config.yaml
n_layer: 11
d_model: 160
n_experts: 64
experts_per_token: 2
d_expert: 256
d_shared_expert: 0
activation: "squared_relu"
moe_layers: [0, 1, 2, 3, 4, 5, 6, 7, 8, 9, 10]
router_score: "sigmoid"
normalize_top_k: true
routed_scale: 1.0
balance_loss: 0.00755
balance_bias: false
router_bias: true
init_std_router: 0.0194
lr_router: 0.000794
n_head: 2
n_kv_head: 2
head_dim: 64
vocab_size: 4096
norm: "layernorm"
norm_place: "pre"
norm_eps: 1e-06
positions: "rope"
rope_base: 37900.0
rope_fraction: 0.5
qk_norm: false
attn_scale: 0.125
tie_embeddings: false
parallel_block: false
init: "normal"
init_std_qkv: 0.0395
init_std_o: 0.00844
init_std_up: 0.0395
init_std_down: 0.00844
optimizer: "soap_variant"
lr: 0.00684
beta1: 0.95
beta2: 0.98
weight_decay: 0.061
lr_head: 0.00648
warmup_steps: 200
schedule: "cos"
final_lr_fraction: 0.0
batch_tokens: [65536, 131072, 262144]
seq_len: 1024
doc_mask: true
train_tokens: 624300000
steps: 4204
dataset: "wikipedia_en"
Below are experts of layer 7 (counted from 0) of a mixture-of-experts language model. Rows are named router (the router's row for the expert), up (a neuron's input weights, with its number) and show model dimensions 0-159. Each number is 128 + 32 x the weight over its row's rms, rounded and kept within 0 to 255. Numbers have three digits each.
After each expert's rows: a language model's description of what the expert responds to; "comes after" lists some tokens at least twice as common just before its tokens as in all text. This comes from a sample of Wikipedia text that the model never trained on. Tokens count by the router's weight.

# expert 20
router:065135212093065124104128125096156113076113142141079106126137088097090168132135161130099113091133122155104130132127156181124122188100140155150113145151128133129080136113099097110145139148062080172114129164132071122120115077154128144113146203122111159097148144164117144125104181018096113121078113156152149117142126182135095125089131145095134108159161085131125158139112175133192113161177128166192130098133163110142182177080090098083073178141114127114140122029103159113130103113109151
up0:103123106091106107136157117188158156121146174061093146083110177155111144167149162153161119082111132156090137125135155112130111119106141104180132090169153133168107081143136124089188121106122162168180127179137228118123065124145127125136147166098109138157054121122093128098151142162143120180177124058116155133087115136167150117092082187127145111138108061147129157124099109125177042144152147134095139163146141180073089125083169105166089148151134148143079101091202129094165150109153136
Latinate prefix starts
comes after: " the", " The", "'s", " an", " his", " a"

# expert 37
router:071130141105109085113140138086115131140173131163158098140072105142094112152142148099111161113077083095117172118123160098137064154124104118141131109083097147153110167195174083137106052168126132188147194127117077221111170110167096102171051136149139141130119145137109125092101166136125127175154105175118108099071147171094119129075148135131144124131134137165101151071099088138100082148137083135197141156162134145134118143109141150112105161191100163135114139139063209096143110127132064
up0:143146124054118131180136116090117125125115098207105137079095140189125135157163154127066085052107092161136121153135125089122128141178116201078138144144185077113120112132170171150098148115120204151111100120164141187115123121130136143143147162104170110096140120133121155151164157105098120104073110127107178161087185214142173147163179073120108145108113161159157096103149105084126139090116116162168060124185129125054114079108113108110125129117145143110149118075121119100106058127124152
Coordinating conjunctions
comes after: ",", " and", "s", "s,", " well", "e,"

# expert 1
router:116196149107141127176096071091142114106167205122121109136074136171123120099129144158113094102098152064068172152138165183104106120099178159202140101153155122118076182144073159148074114101106158112101178119085112158077113110168036137131154157121139113130088145157125110189135101140101141173155120121130135147146114104160121178113143125108163118127148119125142148029099113096153146145184106191134104116158189120110156104134139107127104121082097093139100071092111142096072135132110087
up0:117143122109143044145098131137119087143119110149088161125093134105162059142108113159155151136122110101106125156099148083109152106086174161145154191157106135148085148176126096128130122163094131074093170145123156104091121136175090147123121139086201118106110140069135108204107097165099114168100112146159158089112148098068129123088188112126158142063115172080147133071073106104103150143167157155156139176137081135167142112212151140112205154180116146134148079165143131119080098172075120
Infobox field labels
comes after: "-", " •", "S", " Gen", " Pro", " Head"

# expert 9
router:125181122180093134074102096112113093091163118091088114136110117129124097122102164128124149089112118077065131060105158121171162113087080107121128159103128125096119141155096141163126158129090100172151047173151106110158172100145136142145083153148111146096175121150151164172090151160226133143089141131178195111203120149108103169077149084114162063147084159091080148133123131084139147163187110143136085120147155130122163159131188101103136129067119128113130147123092158123184068138102101
up0:157149090155161166072069122124128053125207160093141154150146147159105140108138135121115091168144147100144157132151147065180118108074161149112117132082109175143111115155093107201118162108162161120111164168140108129128143133154115094106098079109146128150154108119098153126133151166093155172122145109149139121151130181138065152116097159105176082083138138121168130177060161112096080136075103186127092133147083136075151157082089142149125110111124128116213063159110115076185057114127170
List bullet dashes
comes after: "\n", "\n ", " ne", " Class", " di", " Kingdom"

# expert 21
router:084183146138142077169116119132192147124179122066197136120096206133128169133138099139132104078127154116090140129110171137121135115128066123176121067156072103131084142137120102121132091132167083093054145157147133146069120054141058105169146155169142154146157141114110199176092155134163099128096137123079141155094108113136126144094148106120142129114180068129155131147120148099114115149087123146162142165138136076178146138087098109086087195138079141087135138074131181109164168079140129
up0:090165127119066166109096128145176165164208096081107072105142195076107166137126133084168146085118125145078118084115135151152167088174127167115085094107079100150101163133115143155139146153147120083103102177121190100115113108147100082151122138196174120167131153123083173132162154129118161136028136112110166173133103122163123130067156145094129125170174099146069123101102110097100166125106130060071146142127121081154102153187111090168151131114116131169120130133105150132130075159103148
Organisation and work nouns
comes after: " the", "ing", " The", "'s", " first", " for"

# expert 32
router:103138134155116072155032065111168115111193179153156102123129157128114121122108134203038141079123124078082115117117141118115142159110169173167143145184091116125075132183134164167107157119106149149130174146158096161136166133162148120157067178111091104135132199119148149093095141041147147157128135119156162132134061096101122099096139073125103135149082113135105139096152144120099120119183170154101148096136111150094118133098090140173071117108134192063106120146140102130160115170120133
up0:114129151098075137094086195167150151064107141139159197152095125132162097134131158160034145148141099113151178127041096183134140107132156154147139109141110120118070091191142107111202077133138140099114081129146127161132095110118135112124096068123147069116092115170113158143128124178173132124116132160123129174160105158095102112121152099097131151106135115127111143101170115135144069074194158078153139091164131160156123090221173071161137115092144157145126140102122201136104106120138110
Table column separators
comes after: " ", " 0", ")", " 1", "%", " —"

# expert 55
router:126157142137092042145113131129207131096184187062115150110102141094097123160105078160061119125147083127137155106088187167138103080100163136122086088094136118177111191133137137146130129137117133122162089149127121172156134069142157143119070124109149117139086230094174121100091151123142118147094079196143132174149131177125078158089120146065089144155149076113098132138125094049118133136097153166121151111119143088101186121170090073143133105122124120121140171134121167133105101151139113
up0:187107106100074118142126155098096153099126097164135121114127115130092155166105162091140079165128046130114125148094149134084098108094098121162133123115191042182152182089149081109143108173121107148135097108143109157122139059138148146160172127189183179131158117107164083135085109174138109128112175122167143153169088080077119178074151133104080166099163117109069150123106149145111163134175158108135129185113124070112156138118114066141132145082113121154081124103107182131177194098138120
Line breaks
comes after: "\n", " |", ".", "==", " =", " =="

# expert 14
router:107130127161124113138055114105114061099179157116088075091097075164159117125134122131135129132108119117146116071108130094088135107133141127092115090117135109158133142117119130136085137102122085117109125141118159096090099154147142142140107160151152127101161174180115187079115144134117145179141157183131153128209109192133098136127106066146120121120141149101126146067125100129170112116157152183151116161167141107155228134056153138067013184171113124066089116101085148147175162137176111
up0:108141104179161074154080097109059156109099141109111085045112125160191133162156118112099117106148124137129121122110179094139091104128131084119094150117102103114105109106096122120177153133083121168136157113161112116130124128155139119172108131104180140141228127201155154068131111192092175166143184139112168109180114178099125116105093096182184158132110148077072135187134096156135202141156126138140152148126145156179136061084089164140109097136129117094115124155084126135175127172168105
Foreign name fragments
comes after: " K", " S", " M", " G", " Sh", " T"

# expert 46
router:061180161155146107183134111089165124092151159133120122139097149183156163128127115148109189079073135091113110131126179112141140144126186181144066071123090119108092189114109109141180143114171128121104108151154106087017152132123136126156130146118138107137097125071131105152109126153195131132152140143135137175118009109145143129107138095092103164170190123148135098082086096131139060154118107153159111144150109099132167084143088117130102171146119165068164119088114123090123101159111094
up0:096147171140125076202089062138129126090131136145097041106123134154114097159141115176183141148172129133073138082179120091117164116111095123117125181147112176146091098115129127102104146133152149153128152125145168113151122153125102139152093171093225152118122104092148108094123139155123150109134134145154122194161082067130192126124069082104117154151066167120098161116159192203173064126166124130111119106105148118110123091155095161097114147161125099144146067099135115160131188079097172
Common concrete nouns
comes after: " a", " an", " b", " r", " s", " st"

# expert 45
router:066149134117050100142139126121119079144143139140177138063071181172125089133111112182123156099140140133096122101135164160103142097113103118171100083142140106175129156121109141148073140158134113135129109176141118101116089123178117153147125205211139140053102141129095117148101125070146136155160113122115190119093114165133113109108112077101117125125166176111114148128133124114144100159084113163148116104178158164110178167147119040167071196149129124136042094078063101127113080140162125
up0:174105219130053134115144068106113096133151124164105104052120131133143108141064180125120135097114128150113124034131132092070146093136103072177177101112202126161081123110125135139137138116133077151161116157186137130111088121172135158119138131102111122120135160149112150140122105184133133138102145139188141160126069146163101098191124165138114085174131084143140159180098148128122189121103141193115184051140096175128158119164090157070114142142132092166081099109103097125124132144144150
Short noun stems
comes after: " c", " b", " h", " f", " t", " m"

# expert 13
router:089144173109100082165094095119170106094121068101131125173124126171135108103134140151086122079102144159095132083166152149121080191133130144144111055161092119142108167148077115191107140157101058121174140166167141143159095159122082103112067176125106179153142148118130157086110071089167171155173110131145154153153089204109176135130146132128099100182125093142096155101048170120173157166128105148091166093146175133129133140136080110125119107117104148109099152132121221094154098163102123
up0:063034148154154134117095132150086093126146179081098135140105133098122120192114166142108114107121075140146137091096158151132160175175159086119183116113138102133122116116124071108096170135113072166166162109094117185110123135135080124129165148168092113103172153149106158143153088176138120182107106093089144091051131137133128119135138113087117065115126049105119068099088148153112168182073115157076178134138111059116202151126155091113147109100119151159133173129136092185123161124122124
Table rows, clause connectives
comes after: "\n", " 201", " 202", " 200", " wh", " 199"

# expert 39
router:140145159168085142078082071101104060119182107135114136123112169141103161131182148140125140091168104109100147158092178154085112153148186096154126065173081089104085121119164155152146132104058100146121092168108130128092134079144100155116088157121088143070107235116128148203104083108150139117124128144131141122123135116076157125064155152132121151137145153146175131082165160087147090129074102148130149094132158130100147159113144091143083123138103096104141139132109201108128126214104069
up0:122160126077143177082123112080163153175118108110162130104149092117132108180194127134161122138172127165078193111114119101112097134129140215134115162129070114066161122107125155055076128082090137114055141205138139165095140108090125094197133132098092135140062172150155147110053127139139102175125089148160104093138128121111108167135106129124125165188137166116126138186195115106179138126093167100131158114141127114113119120157140120129154154147174105113193173108089161122136110090116183
Months and years
comes after: " in", " on", "In", " January", "|", " In"

# expert 28
router:103145140133090091113110108116164106095195191089172114146127126138096133129134106157114138122097108127124050131174119138137100173115190193149150085119121134175113136130132103202088152133110049155102160138151124120081140130156142186173125078139083098096108135154136149145053139020108184130142140151133118159114124173131135175142155137133146094120106151120111156099133068126032104167144106152194175162145150124150161070160149127121083123106107151135086137074104129125186118148147083
up0:043160164159132117125131095123158118196127138093114159144070150118113149088176117141092062112145168121118173155123075154154102117090121156166085044093155099072091107091103093158103075117108127142066126112083134105207147103082130187145074089140141119188162145119150132164095146125174186167124172103153105126157128150166116069149152182130163084098183145092141117169164128101099186161113132126130110139130138147129140138116141157121176141135098193096090112117129123128160075099136152
Letter n and stray bytes
comes after: " |", " ", " B", ":", " (", "′"

# expert 54
router:111201175101100071174072107071144091123156135127117112137081121138107127140097084183085152097043128139113120124122164152136107164107173149155086130154125119163087150134144102140126117167143122127131145145126063147111089095183135136153106141154090134104150191111126127122073198110122185160112084170127131152149118178062146176103132070101132180152102148106099128065131085103172115167123098185127123151141121095121189111089093089106075157070083120114110095060090149104170127140102129
up0:079189169147152156155101119168094076092177174109135120173130136127069074097100081137127079105110120125153107139117115185114080121124148135128108093104091142100125113099130151119103109144199133112137208051128105140153081145169110155126116092062100144109143125109152122144141148120158133155137141124138170133085145144099164138111162217028128175122144100101167159117126126111112178166112108125113174164157164077100127067105090106060073165131139144069106158147141155067133133166104127
Heading marks, line breaks
comes after: " |", ")", " =", "a", "i", "ia"

# expert 3
router:137155091120141053125090095093200098099109143149129073117090147107103155130117115157108144081124167140170107146098122140160114163111075140166111125142126096181078150102047144142091119147071134122103161174135154145128101130163180187144059119166163119118155143165094149183111116114132138130116123164135128100177135100078101169123114082106096143091123122152102130140101103096202053125164084186188146131138158083107138114132138102156101121162131149097118097067134163085177175113161037
up0:070182112091171114139146071124138131077140123147093116164118131090129150170107114149119061159094143145108161167140148059086119091109094192144158070091143115151135125147116144129100103119089109150155105171101092158133069149127115120159109138118144128131178064074145074112166081094076137144127106113184083113134152141103109163131167152154185157131117097162187176114112130115216128138148117115173159091121163194135181139144164132149105086146094157106150087135160095068193150158124067
First names in credits
comes after: " |", "-", " by", ":", ",", ";"